Weights of a small mixture-of-experts language model, trained from scratch on English Wikipedia.
Size: 8 layers, width 448, vocabulary 23015, 74.3M parameters.
Training: a variant of Adam for the experts, 339M tokens, 5169 steps.
Below are experts of layer 5 (counted from 0) of a mixture-of-experts language model. Rows are named router (the router's row for the expert), down (a neuron's output weights, with its number) and show model dimensions 384-447. Each number is 500 + 25 x the weight over its row's rms, rounded and kept within 0 to 999. Numbers have three digits each.
After each expert's rows: "raises" lists some tokens whose logits its average output raises strongly, later layers aside. This comes from a sample of Wikipedia text that the model never trained on.

# expert 89
router:520484504467499554557493493453463509516481539464500535499492472470491517532489547503510481540521515511476496518464490489499534488490501516549554517465474478466480526516501511512534454451473484
down3:472432480498538520502495503486517496471511511511485544506518513479445493496484534524491534489483534497501514495533510456477521485457480512535485490495520509509468497511476529499520504547510507
down4:526497495505518501503514468515531463478503506562459532526485520495470494471501505505482503460483526497499487512537479491493485498492490512485473508528483505539511538514519498549501502529482558
down5:491477517518544525481531473476503435471478470532459501498521475522465471485528530545499519480496551486460489470476503480475529485493503486534527502497500563528499523501508502492522468502518503
down6:528519472502478517517559483483466544458489479521506465518497515501484505479541510520517490487504510524471463475500550498494515512507510514479498517494484494478475525494503472464551483525488502
down7:489490505530486468514479479521487541574508518432498499436459489533509503515504486450459523506528430528514502531512507521516483497494470487472490499490530497477475496513461530468480526492482537
down8:509468480517493482538523510489509548544507472421538481461510483521568496511522520431493516507505489501555486501506490534511465482527491510540543492482516503514463536492460496496516487521501498
down9:533472548497507506545497490496490500506520492486456468443503468552495504507498553498483485500477538483501503529494547463443523500491492496463540507522521522499474505530500480517506522523440494
down10:467481535456477518496502548490529499470514509526509501520543493487511484536496479496539508486511524516505487463541513493482486515498472494489552523484505520506515479517473527450490487497502506
down11:536496496501509528449500463481505463491448500543506471508489556516488511482500520546475524496485504496475491500456478494481470552469491493516477529520481506505495492537526476472511475484515486
down12:474496498457474538502486514513522475519497470455464509507534456525442533485458513513542475489446528450503510498493518478517545490492479508480534511518514549519507484515449482480515497498489513
down13:472518524514489480542510515518505500524449510482517481498534485467489497497508470492496463505519463487529455490539464549520480487497483459498473499491493445485450507483487484515477481512522493
raises: "|", "\n", "R", "A", "G", "2"

# expert 80
router:503498485523504532515503507513505519495517499454538547530510482485479490526519487521462481464483501477492505510508503520476478506481520519486519498500467507480497533541510498488496533520485488
down0:509507509515523559482513506539524524522509484479519479510503524485478451474488520498496464470529464468479514459508501490437521509500494470502482469500487521511519500493560483517513520493508468
down1:507470528541527509526512500537518494497520518522435535518510475551474492490484472508498511475480482541501490498509509487516489463501501533508492502482503483487522517523512494496531488492474524
down2:457508524455500513566535476485483559493523514514485451458493501533487480494492519511464501503495494496529449541498524483505521484504537492462547509479489473538442480536493495516500521476492497
down3:520485523457465523458495467481483533495475476454529495452492521536461520499474525515549493521484514535495485513493503506493501530458504523517502514492474478493479521491497494538507488501457514
down4:492528501489521484526490494458518473509526536531513504486513505454463510475478524488507472517497479462481517498506489464502513518516494497488456477509446490529500502485487529533504480516532486
down5:510475472469445476538511563495524478473475504521507511458515519485471536496492507501502498498499492479525515507512486492513468481504466538478510486499477513499490511492501455514515471539450406
down6:537538524539542469570524462523479557468534506507487537513497451553479497518442510462485476501492517513509500459478458521474513491513507500506506500490513505541490544502567492485457525494492529
down7:484500523500509485485492543515489512505472493527478518512520489523534514488531482524503485454492485497517494510499488514490456515482507500472501477451521506509486507471481531488527518511527545
down8:524475484485496505465496508500505494484530493499522489535451520505488505531529493495526464506513492487549490510511548472514508447486489514487517493534497503475482514472447543529552483487436498
down9:508517490522518481531491474469473501468498481476455503470488504495500512494517486521549452523502499524525470494499525506543538478525507472437445499531499458462446500493518516505512571492481503
down10:542513484528505467495497508491506482528533510478478511506512494479486502506527506513495534490516495529517478445456506462538512488476499512467504547519486498446482499557503527488496518543475485
raises: " the", " a", " an"

# expert 82
router:528498445489496473554476465478496515507522511493468491527499508531509525542462466497500531531511519494510483491471462488457512526486504549488509535477493514514478484503480500526499538466523504
down0:469517555484542516440507497448519492503549554522475493532498501463524523497472492493539521531497505480474461520523517466552474511540483539501491513492484490462500504480482528462514522444525462
down1:459512464500503485464489483496500539484467505526488486446531509467463486535513488516497476524515473521498485471529486511509431519527511470497506545517504519453541456452519514488514526507529537
down2:521500511465489437474512467531462488475509487484509513448553478507552535471541507485499513477505480482529518513517485532472532531473479530480497502525528509537513492503492553506488519483530528
down3:499427481482492518453518456485480524499491495512523457476539546514530483502494523481502505468491504480534483477486531540464487531465489518512516451485525461461490505484515510508492526525509522
down4:480503479504484492574514518455508515503512467541530493477512513481525507498525504523438504522479513513517516545501471491480456546517486506516505492491529478482498505492490481486489513492532504
down5:493473468501539482555501520497548517527458476508560522481527507504511523513518538470507506469462488482539527522470511482471498474487532490471526468525531486523460457497527490479507566489494479
down6:463463489487480521553493477482472520482518449521544480504534478499490470539475500445487518501471499494494515536495485474480508532546533513495524436502470524512448487462497490525490507535485544
down7:446504521491502497542513478506522494538503488554520506535538494487454539528491450443534510505485538477537537547477482516472510492477503542487496458552500505548518480525500453448502538513512473
down8:518453504497520495473480499501505464515543535473490493473495474497497503501519517477485541520514504514481480498457481498496483507483499451494462545489461520495517479514475498484467502496497492
down9:535507476500514502577542543468484502491464483566527495493470507490543444505510507519514418550514470501501519459476521484521479450544505489480513458507511492487492516550475509532513476514493524
down10:487514475513497513542503499486477526485473522524507503482499508514513518507514488502486517470491566508537486531522461500467499513518471491465496506542485508469440494480488503501491530488522527
raises: "\n", " |", " (", " –", " and", " -"

# expert 18
router:520491512522530495517526477526483491493482534490532529510500471506501478531499572542494463522523484465499524516475523531527501518491477466463479539540508483499515525520523491480448528466517521
down0:544476521528483505565507476487490507522481506485505490502449436473488499496520441518478462513493449503484496547472480485515498526524493490525502519550493504504520471478502524479541500493486464
down1:472514525522516535492516502544496533465542459514504479493518502554494520514500475514459487521515490490444496525514524468518502420497517482521478460517489501526505499511518501515493469512519513
down2:501482552457509506557488467517471478511485485528539509461550541509564552470536469464508492472490481523453457498513499487519550491486529446518554504510493516531518444488484523503536494523503454
down3:546499520541480505556469505536479475495493491500468498452451483480486470479509454487464488531487531495462470550513505471463494498512499498544485467528499497497502499472473478481501480493466475
down4:507439529486487504503468525483503527493469510491494503511481510499507516491497508517488483527524472465527499462451434558534516538468487500511507472488518475543489500488486467497498516471481480
down5:491483497475500468514506489519449507498533477471492500480554522527487487468479480490521510501505480528502527512507536487458491496457505514463464563488511506534436524515516495508480450531528519
down6:477516506489524460524486501499467498529467501506508478514521517541555528496510488470515479513451484508516508513518452474515471525488511481512497493493515520500480526492494486517503530510511474
down7:497509505545483520449517521480471473509498485519494516511531500520496508519501505515484544527463496437469492513508528473509498488491487502502501498481488497454491524504505495526522469572521491
down8:457490498491481502513501492470518471535508493508519501523491511549461534483514440510556468470507462440523551498533505525476498465519468522505500502495490529472498478526466474474501493524503473
down9:538515481495514510569542485546506499482466515483501464472465486448484487508511516489518516506552510441532498494474556475511504524523547471520539520522498508525501533501528474541498472539526521
down10:486505476495481481479498501494516514503513499455495491539512505506483560516484469505548500485510488492516487523504500506509515508488508504471512489469527495516469480469489509533476480485508509
raises: " ", " and", " P", ",", " the", " A"

# expert 0
router:520471524513463507500496471499503520492460478446477571508463448474494484523498534516508522520494548519504474507508520476512510466528478449495493458469551507480499470476501471498486486518501531
down0:495482522522490495558451504540479463512527500518556522511495461469498521495502490494534505510491496517516472504534526538515532513499473480516476519509539485514487507501534481498470491537546465
down1:500486532542513475499486492507510515514525539519519492485506538536529438469509527539501509493484498496529500504485513502523495475478469509503546459490521518483469519541509482536537530513520543
down2:515528517510492505498500536495474504479558516509484536524481507461478504542506460537470469486534484489502524506511522507479534461457503521495503552527530530463541481509491551510475505551543492
down3:516481460480489511486482487463484531505528485497469488510505471519491453501528508467487507483527515514501497530515481506493477517495493473505526477510520508521500483541480491555456513480488513
down4:519513487505509471480505497532505527456512508485542569515474514500481483500507498453440473509548495465514523486506482484541520461516498492474469489520518518455509507542503514503534489519483486
down5:480515473502521525556514529516545517499494536465480551487533513487499475518527513448519491530475466510578459501485481536513484497550451464468476523530447471460518486467527478529514468505487500
down6:511555557529503508530526501456498459493552493467512539523493474531489533508485500514467446477539501478469492503471446495513545468476504502512501490534505469544507447475467543462486467506464494
down7:457506563497518489510490496486466531497496521513486491530556519463517472500484486492519517527512486505492493496500477483515490526515479545538487462511470539529497479497487538505507488508525531
down8:507511481544456477597488482496482505504513510466477539528469474473537482532506490511519481521489515544510507487483509486492511500497524488495498496525533524478502494505518507482458480484514480
down9:494527480548529504506520488492496491515533543496478521506486483499470470495506485532505493507527507479488492467461509509528518506459524501514521497464524518518506509477458533519511510531471497
down10:470507536444557543462456485475493503520519482517489500502532498506475531457517506497493545436518493463472569490488509525459473504533456502507464510501500513504524503506468498473505511493498486
raises: " C", " W", " B", " H", " P", " and"

# expert 36
router:556512524460499529458497486475524488495522475500509510510512530457528476474517507501527519484507522505506448488534508481528519519530487511516552466493502531489490472491507471539500490529470464
down0:505490495498473471473516521482507466510545511503530499522512519495520507537484493492555496471470503508489527530479500505528502486537494516481495461525467542493492514482462490484493460487493507
down1:492481472489547478502510551515502501525459495528465499467485504507521488529466517458531455527482527476447534499499525497480499482485512477500531513509529472491534474488491518479514545499491505
down2:524501486505524464531535516505443533507449462525534485549505548511493524491525438503531531499458474510513533489460507493545503488497481523515522488482486477456476527482530480514540520494468483
down3:497558515462504502488501504544543474471521490530491500486554474512536483495496512502489483493527494514488515503481500511501532502530553533512474517473483509519457490549532515465461483487495501
down4:502490483503537513510519500491541455471490490481530517545501516480467459511474534508516544487516487453518521486495529488498543514514499515472524539485501504519465530457490485470464509528494521
down5:475501502474486477494546487524487526438491497553498482460479509513499479463492546507508489504529499473501499490501457542526453501490505487503494493488477475518495467474488517496501556534504538
down6:539471517532474516489542470514514520487485484538582470487509519481458530504481515486488502494461488492473498484478516522493518507542527512502517472538533492497524516506494450491486471513497498
down7:472487506491529503510540500531470443493508477462472479498541517487500526504513520470513491522479495477498491495494510484509512481523487527450503522451485541489499459488471441538531497505522531
down8:526518489464490504581451529492514483498496522493524490484480512489504497513506468474504525506501494493503459523504511483511487516484518495525467480539530538488515570537467580527462457477481480
down9:528518491520509510482558517538492533500484453451490525481515474550498498490443478477481498554485516511493570508480513477480529504470511444489510500519485479499510509518529463509508503493507463
down10:499512517509516478490514497492512466498511473502538489539457516493496494495500482527504464494470486492472538501490540501462521518495514491562455519526488508494511528515504482543503490485537553
raises: "it", "ob", "or", "ans", "ir", "im"

# expert 37
router:521457545492494475449526496487484510504500500480490513530569523509486461534533545520510516496511476504520489456482516466473493473487532498530498500487503488485538503489490497494506528549529517
down0:530518483485518509462473530499499491476503473546519487522553507477514454533514477473477505528509503497457507487500468509499489480479520528499528457514493546541460481491452465482479472507555516
down1:483490473478479482513521498510459489501485500515510497509537501480477454476519516535481500512473489508523498503495519512486462502507506490525514520458479524481469503558498512515528533501492436
down2:496507515510450484497497477457448487485508538480486524537530474503542475487477515513479489470469539486473474551508457486520525497467485489567534542465491507478549496482486522484549503513526516
down3:533524507508469505484522538491500518505526517498509507452482499533496483503519522516500481499489506487493493474476494509483485533508517506520495492525497531549516525496515481511484464485508526
down4:536495495497527496543450474488535444463492459510470516483452489488512497501510509535489491477464494499502508480506497482453487473499520533525462528566469512480467528552532537506503509529466538
down5:486472496486483435490519483476498492510492501485495517519514505520519475460473474513457524522517532483480442480529517482464484487484506476510562497541469509519532505508496544509449486498505488
down6:502475465556488511484494516493520510555479488503488514479516517505491481549519493510475498507520525508458485491488515529500494503490517565541549466542511463497476518553512531524493490491503510
down7:484527523507472496496450500541476534508526534464461496488480535517490543478518442523503489442540485496513458451534528530511488510459472500475508489480488490441456506528493493516504520478509450
down8:507474506453476497502484509479509479493494526513517551514477485539513475492523481478469481511474530486496508435473515468483534518476500496515532463500526513494504526506517517492499512486526511
down9:484508530523507532460498494464496507485549483539492496518439491484462491512497488453495483511517539496489485548538490508482557509519540529515456499498492452468478475472505510517493528490492535
down10:528444483457512501449529443515483519493496499488516487509492500486491478525492470495501498471507457530472457482495542502486545483534491566441474513499509487491481412532522513498516538501551497
raises: " F", " Sub", " S"

# expert 92
router:511484486466492515453466484506488465534518487533516435485504520475554557469519517472491510514461518508504517515524476478511523501521525515530515527462533514503442506481478524521532505545459487
down0:505494512491480464481512471490481497494506445460501502473471500506516537522431474504532544500513535478505491532537473528510475534481517483435480506503483518456488499535520461500495480510488523
down1:493448499502456463486500490533512513496462486507508468517540508507482511490491516528490553541457505544536542538484496520497473468476531461491497477446514483466474530479489467503511479461533490
down2:542560533495556495471475471510545540540476483485499427494504480481521461513529476468479522501483499482502516545471482528489464511499521508511499507523461501487500513557462506497484478496537471
down3:491506520486509472485485501503517521528472473540490486490508550449524482501517542528502506479509463506494486497512509521463456496455516529513438542505539492511472499499512493494490485467462485
down4:536512494502550520503515505487486535547465469468508497500540461465477462474520514549503484527522531518507535526528472453496505521498496485523504510459500514497480512486497512477476506495522499
down5:481518498520493489466500486522483496538523463502496499504528444531503538488528541521504479530504449510550504477552522481501520488470526476468529487534528475483483475467491479468531497477546508
down6:486482477482492480514490526461475495485494502444516486511478506551519505459468490513513507508511447524493491510516544536461461500505531531523505486524511494529523483470482453476515493489513499
down7:523522517493527477493479515446487512461497530468519531556494525519437499475523504496471465507566474476457517487524510508532467461489503489505515474491485508459504451492493490470505490491497505
down8:520505537481472498497511528516502475514464499502545499527506489487469487469508553539496506567528466480480500485484507492488499472479478493520509438524528535520515494502478509504542477498521524
down9:497453540534471479487506511474475529491521515536446455506468474505502530467526544498458525480490488530503481460522510489503482505479546485554493473457498482512491502523495479528512502490526521
down10:474443485501524555502511509484432532493490429507490530505534512523516530473483476482474517484505504510468443470472472492510477476518532541505504467485520554500456466517498518533498487524469522
raises: "ul", "art", "ic", "an", "em", "erm"

# expert 47
router:493472522460474521423494523491469504539494495535490486495485531541536509465496502525532524511500520503526540522505458554482466512504490481483519483466550498510507508475486462527529531533506495
down0:472508531501457496498503451530481482481527531510507495506500525554484520530491507516510487469477452495494457500465499525501501506489473472476512525542554508455516477490487502509477536479517501
down1:550503492442462540506497529495474482462471508466520483458516475501482510496529530509468508529494513500511501522482533539502530510473499516524506500499470480485503524493516538561496474515524495
down2:491497500528483489584521464509493516513483480468526465502498489445440484500506503510498508526479512544497501517498522527507549486491479507497537513492469518488473492506484504509516460486508514
down3:478518506488522429508513524521542482492520514486493485531519496504496433487503469513495510494489490515524542488520482489510515471482479499492510495487474490495517476499513483513519528514510500
down4:513523509517537468475500529493496454516526513498517483526468510513518479487495483515483511457456504524514474549506503509486482460499505510469497494512477518469519492556475531513484558476457501
down5:519512522529482509491507484481509496503525458476518474532538490460459517483479459507502498538497496496482506505473520513473515503492519472459486453499476498507495499478476489499499441478462535
down6:530505487519510467492528481471492514537539521473504527543465539451476493492437478498512497546501478519497494497492519457553556516511483469515476509514511557471522543502489446483521486515511506
down7:498491513480544515470456515485473455521464534510506499494468526490509522484472502483491490499539473470504487472482474514509466519496515514469499479481491500504457526523495448509482495490524494
down8:467468485556461499517489511498528453462494519532479509502510466518450474498495478458456478527520468524469485533485544458496496454516520490494515517471479500508463494438498461510530478513530471
down9:537512474501545511511504510531533490500506484516483500513514485506448510503485499479501518547544506527453510506459533487509543463548495503490511486476516525511445479529510494502502489470490496
down10:464458469500534520431506527495478533476457478517501515461543476509507490472498528514496473473499498445471517485500503464510483482536460506536486514510486487548478562511489520531489484493536464
raises: "on", "-", "ate", "ot", "an", "az"

# expert 62
router:537528500488531514527520506535533472497493516492521539461523490481485491481454496497503490440523495515498489498533523482543489479488509445533506534528528462521548511535524487483480488471515506
down0:516513461477546498532522511507453514480495519477493475515540538485508498498480498490511474460466446495477499493493515502498469507494518482501493509537493521520518519486485519449482540452491495
down1:577477490521528518477463516526501529484527437558523530577483502536496516521511456486487477518523511485505511495502480516495529445446466507466490530505483476495480484468487538498500478534494493
down2:499484490568451512476485481493525487500529497537524458506488507510492538475500504478481507488461518500494503520550489505524490505541500497534494483432477470518470498483493521486535506473523511
down3:519515514503552526451508506533544467500516459471525448484423490458461510465517479492509501508558560489499514528513491472509514461494513474515463490484490490481518498475522494447470473506510522
down4:495515497523518519489456531527551467529437512442509531515490478479504507489482509530504469513508501522480494502480529498470526464494476461489500471522498483530508465542547468505508471535500524
down5:491485548536503501462492517480514490475485524467547464484508522504482503484522485484492486483515496543521461500490509513535485499518472452522483508497494533491493508488476557489455538478525527
down6:493534505522509499486458500450556524526513501512510538487516457510473497518525515518503501526477503485491515475476507504501496533486476500498493458494496535433497502464526451523490533490523557
down7:503495517522440489465510513489506528510540442470496484477518494525526491527557473496527538474468493473479497498515507462522514566479524543478497488523514522484508525479465485481496493545478499
down8:481515502538522523507483537528471500512524507489533460506514492513485460532493498467503477491494491505513518466467507482499503471530490480444480512533476527516497513500503482552519517472480532
down9:515478480465505469462517498468473486477474550443496512502468510493451486489545524497512523486526483523515506494484515537546465523471456480486491471517507491576493535492476542460503549473508534
down10:546480522513508518480503481483503469525537526508458469463502530491530487534489460486497538493514452473538516489510496522532495495444507504505507526533547483524461499505512463496476476494508500
raises: " ", " the", " a", " an", " New", " K"

# expert 11
router:488508492486527506452537500500476516526509460516480479507531502503541525458532497457496480514498501478507528515492479490505522504571466486498505482458541516499487516522520487504483466530480489
down0:487526523511510505506529484506528526486529497469501512490577495514508501504484482468513506549497481488490487520555495502488482494453505474519500553514461465497510452517474529488531518498458460
down1:462490491520481477533473443496515499470505462501541478553525499518487480527500505510528517492514457552519494510489475533544491508521481477518507504499539487518483503513495473490529507537507516
down2:497497500496503487521489473509463490502484552495522540479526532469487493467533420470489508492495463481470516506518479511542486514524546485490481490550521502493474498499528493486513505524480465
down3:495513535479521485502497502523503505443515510520499496539493531482499502455505526516507463505526478527517500495522495494545508479488524497505507447508502472469451476510472512529525496517547507
down4:501463476507497508471521550490507485555523495484502469493564510520477455521455516507535466495503525455463537494472499506519478467470480476508508512458472499457530515496528538550497481528459493
down5:457526486539516493518486479490514468511427557525459504489505516524495500526511527470525494478484494487531493557505508536500500451457542520481497493520482501520461462526477472519516481493510505
down6:455494524488527485518507493492550482516515547487536543483488508511488504473472507459490478498523516557499438485526529496503529535494507511495512506486525529500491506499529557469554496557499488
down7:551492515532497530509506531512460542479476519499525455475562498481532526504489502536551509478508509470473486511530489489517549519474484528477465535517508453473508519494467507499529452517532517
down8:522531508504493519478498516468519477449483503433511490521558477516465518493496489507521487476484465519508531516512505513533506489475482532497453520490445468488496495473489483506514522521485537
down9:527484489479535519501505508497503473490516481514461521509503509492531509492475481478501506485499468468511444506510525493481529474582510530516481549501528515507501490530495460550505529485453501
down10:514504500510494524497510521484502496541512434515522525480517501500541551496519497522533489502535468496532551464476518517554538490491493479533504513506547522490495482503468444494464497489556527
raises: "ana", "in", "ans", "as", "um", "os"

# expert 69
router:519478502494483507575536480496483467493490515468502533504547480464496481534465518562508479483524491498489510493486518495499516507457490470485486500527489482506513480529517492474464517503508506
down0:506520515429518492435478486507518504517513489487497514440557515515483497476514517504471484449476535461526507499507519512471506500546475509492510474502488503516462515503475536496474485502527496
down1:482506517544488455490504550515496542476506497527552501493531519474481505471476465483493519495495506491460506482529476488510532507522531474528519491540446512474514501473492544525490489504518469
down2:485535502504556513552496527500426500510484450512512517455453504510571496524514506503501474524478482524502478514502484495540500493503500537512480473526528473532519485509507487513476460444516522
down3:527527516489545485490520536542500459505490525488473477554493504508473491505478520516500506439524533483522531463529539507538484490492500472487519520516541496503495498536499497539485527543495483
down4:511506463504474465569496497509521553514535477496539450467516503461474434473472475502473495476521477476492490505550460502475495514512472482491539489496506523507487494464537514533496499527497495
down5:525509506479469518605467485530535516485527502510567500517527481512514485545487472427505494482475507501503498510512497465494533516487496478484501502469455505476497495542500451479509489488528486
down6:522523505486512525446502510489487465501459524487485487506520506484506514535495521478532506492492493479503517505495514484523485462512440515514511543517496520518525516498492491510501531510439497
down7:504504469454542513501415537468515484505488509492492511517488497509487524511476495519541515525470467494521504434479498520467505509489502492441505496444520486480483495480490503487516505522483528
down8:483514516508464500524461566515518504478498474472510476473552505513489503507502492507526439555497518455465470553528482491502483487540516533500490524532493496502440483534476536515481498494494524
down9:537536491479487547454540463496508479420510484501520505449483525520510490509477536509479483469485505530495518505479478505485500513501551505476535491463527499510517516541474477534538485487565438
down10:503482498489482496516519505519483489495552524467472507497510503517496472482513511531496534529489514498499542499531522499455493494505531561494495509516498482483486509512514502506464495500526474
raises: " the", " ", " R"

# expert 6
router:488498546475472478520515486438475509529489548524522532462484531519456519469530512486505460509486500531493526463461473521517481481500552522507525514462484482510500494505518485491486488541502471
down0:470476474473501518450508518454458526435519476452486542514511495511548469514515503490455514504473556549536476500472491482488484495518508508522509520556488491521464492504533540474492511537503493
down1:475526496497528509538486530483476451502507535483503467474475489492512530456512516529515500539505440509529492501485492540495479477484542535485503473497484490500480478467476522472553496480473513
down2:498486511490465533525506490488511466507481515482491483482507514497573480447507470470530504509476475537528465509495494526503487530519530534480533481507529494478490498511492544491498484513457492
down3:502530465516480551542525503505485494511516484475522532485504486513525485563484487503545539484509454495459472523524468524470479536490483481497498493541455508479466475460509517505520524520506528
down4:532508490523534512468474537488480494521539486513496481509480491542503532453502516507469490508510510477488505456473498483544516458500478480545473494500511524485530492455440477526505538510498538
down5:499502498502489478494495502462508484477498539529468491470514501506500503463485538520493476472464497524533507536482494510511508519490495510531443502491490535474505521451526476464523540537459517
down6:480462473477480468478476512493512521549502526456509492542485512478506508490437499503474555487502514523483516480536515460492538490463494484553492536529510485498543513481465518513476550425490504
down7:477535534487516513470472509500511542442529483489510540539516518530501536484494504515482514491472515492451498508461525501493457516493526524522538516497500501477551474476493465540502464505486469
down8:550530480506524484530500465484512452535487528506524510500503508515503535486495500470495550529499498478486470512511470495490514485489487496513561531508512512494520559505539536542535467472484472
down9:518462509478462502470511447486480494543478556493533455478507506461500506498470512485504493483549492521473486491490476499460441509503470533478475519507495522482548474515485528502453548490513478
down10:487465506485522519503495488524507523484467481522483509466492532450485445501511514505463429501491510516466493535541509447501502524502506467521484492508500546517452486489530485503436540498479507
raises: "-", "0", "2", " and", "1", "3"

# expert 51
router:470471463501502523496527503529552507523519490472537530519497469491454486508476489536515458477529485444515475491531523510538515484492514467493449518545511476461514512484539535497501531464490487
down0:454495492518521530498487518517530491506462491538498483493497468419522508505522499483500522479496485523532532521502490485535472434476543507491451517490470489460517511499484509478521540508517513
down1:477548483479523498524512545543493522468503527462522500479503513474518490490447510518540455531480555518466463476497501505494548496544505506470477460552536465493517448513498479483482510509501498
down2:518494476480468486522461533493471521478495501470486470482488469503561480465519525532517476513489513509527514468500580505511487483474516511481512438489497502508566456509474517493478507513463446
down3:545541504489480480487511495471510501508498486527456505496493528486521506519497522468502494459529519515529472499483457509506541523494485543504510524486534535484483519511500501512509560494487513
down4:540481491461529522534516528523544525505513479493491530526484503515438465488483545487501465541487516477534492552510499538528486486498487456522504504487511481512499537529477531463490528493514504
down5:516520450466515501450479518505516488494507495487518524518535473501458480513470502540507543484511530506527490499505517519522516490513490503492475468516532486463522535543516513472488488530546427
down6:477528512462501517533515507505491513479512520491512526486467487451503477506476486506521483506499493507465505507512492506459507454517523491540546532559536470504514492486480506554497547419514487
down7:518479502511507508458501545464476511486496501525482492501511476509526512475485493515505490503488479498490503478460492493512486506500488512502529521497488479465514474465548472515511477536450528
down8:496486469469530482470484493487507543494464460503506540503544525485505504526494507514500499508436480527523458529510480515488526480538511535517496463486498494527502467459476489468504479537496504
down9:480502537554479479475501502531482502534498501525506485487498515526502537546574500542488523502502517483530519471524498468517515496496508509452497481492494506480503519523463512483512462521499506
down10:478514500454519519509485510488468513475494546557490502486492516468503512537530501511516513492519478535497494508498492519467517480497486517507470484492525535471507467503501553557506469479504559
raises: " the", " a", " an"

# expert 34
router:467525481472491458484484545485521494453508522501474482542493540446472517511526502479507504509519479523491477483513516519478479488470504516484495457546493556509490473524524479534466505546507521
down0:509463544493490512502494496518528449511488504483477457492482488510495504513459546500495513492510521507515526495523500514514509478496509532483485500480499501526517480542478545501496533530527502
down1:467464597504479501529499444499458532535482536502493471516491478465484559469483502514474552467512534508486480491506483492517488502496532435487490514502496493495501536488517447488488525550514495
down2:469480519521486522485478456502459475478476493500484495456483511505501506509488513539478529499497501499478482511534452470484505531561491508511478547503456508492565527457476526523503471481507495
down3:537480557523515501540496535476503443507541499503512527486540536528474492506474542499519494531456464455504543495496484523512516534510534527530514447532478521523507498478474547467471487477518504
down4:546481507523475455527515487476480460497532474555443520469536508529485482538478509448522515524485496491476484560492464457532476475470496510524525510491466450465475497470497519495504475474508480
down5:496550527465509512483478535547539517521514489516479531469509500491512473494499551535478481519495532503515510505491488541463523497507455497493491509481488547483534491491508493485492531489470481
down6:532508484442542492514521491500535514502525502487497514479484481526527518529542466500497517468520461494500514502507532494496529488520490486511507515531517490488478520541512546478485496520492529
down7:517522474547531492516476509488452528491493521544487515463523508459505512489516525547571491494506469449486482498509531558536454487497478512463477536494523537497519469498468488535489520511511501
down8:476465500492502505521489534498525479496512496526543456551491505482490529523534504468502458540485509481500509461509496512525480510519509407497516491496525483507462544484464524493481463519518519
down9:485478494510534498505512495490484551525477522502485518516508489481494476484492444520523520469495513484475539487493524551536512505466541486466498475502487508486504517499509512497495498546507540
down10:476541509498520552481507493457519544527531506505488513496493506500480526495488498489466521456538487509540543490462563469507526492505507525457511490487546513523530504501497430509510492553534512
raises: " ", "-", " and", " f", ",", " ("

# expert 43
router:489476480484454479469474491469503521485495472493500513502429507486539498521455506469537505514510496511511496496541494470481516480519510484492522516517486520514510482523435502481488511496473474
down0:468509469491477453507499506531507538505472462434447464469512474520473500496456493552507491493486479479484512501492504531502478511518484517476485548502496496522461488519501491484561507498517459
down1:508472527503497446477508543462518538476492456478523497517564497517477478480513535490466519517497507495486516529474543475479519526497514497502530520525497483507479527520503507495493478507530509
down2:464477494467488489482473522499513511495484491523461477488493529539564522491499491430488490514559490486512458500483526522489456426503544486498514481495487525473491458499498504485517514479490483
down3:510461544497464473472455476496465496499476516514476512461513505496504518498498479512519495523484508467445530492487508515560511506480513493462514495509499538486494485472539479480559491488492510
down4:534466464540503532567441495503509527504534532494508513496486481510529528500510492433508492503569460522514492534509486459527511467530544542508494489523496500508451487495491542505518476539470512
down5:492527495514512480449477473492506466531495497523519460512530509543532476536528512563534512557471485532499490535504521527512518467471528504492552478465501513497524488489492518503449463489558510
down6:512503487536539497505484512508513497480535514440530494493485493501503504530485473459513522469525494489485542528511569511512498509451494504480544502466448493486426504493517527504565485517488530
down7:484525480541544504504506499520554493493519470472501485565478487497474534511504515522476470463466518507493528505486523483480459506457478524471524501529516498490444500495513484514527506547497523
down8:537512498506520500490493566498514476456498486522475499508515558490486524525491470519523484571480458468534445462523502476495513471526522482500522499462498508492511499482482490524488499526501478
down9:495494465523507485497502480500536524482479466468538481480496494498523504512482528510496522533516434490523484552494516498502559500476486499504520474525478487536465478503542476463524517558491521
down10:503510470481434446520492507485520446530470449525505527503524463506517513528562491488495496530479473490510509515489481487498499473496468479485506507538472503480491500522481530484462535472525509
raises: ",", " and", "'", ".", " to"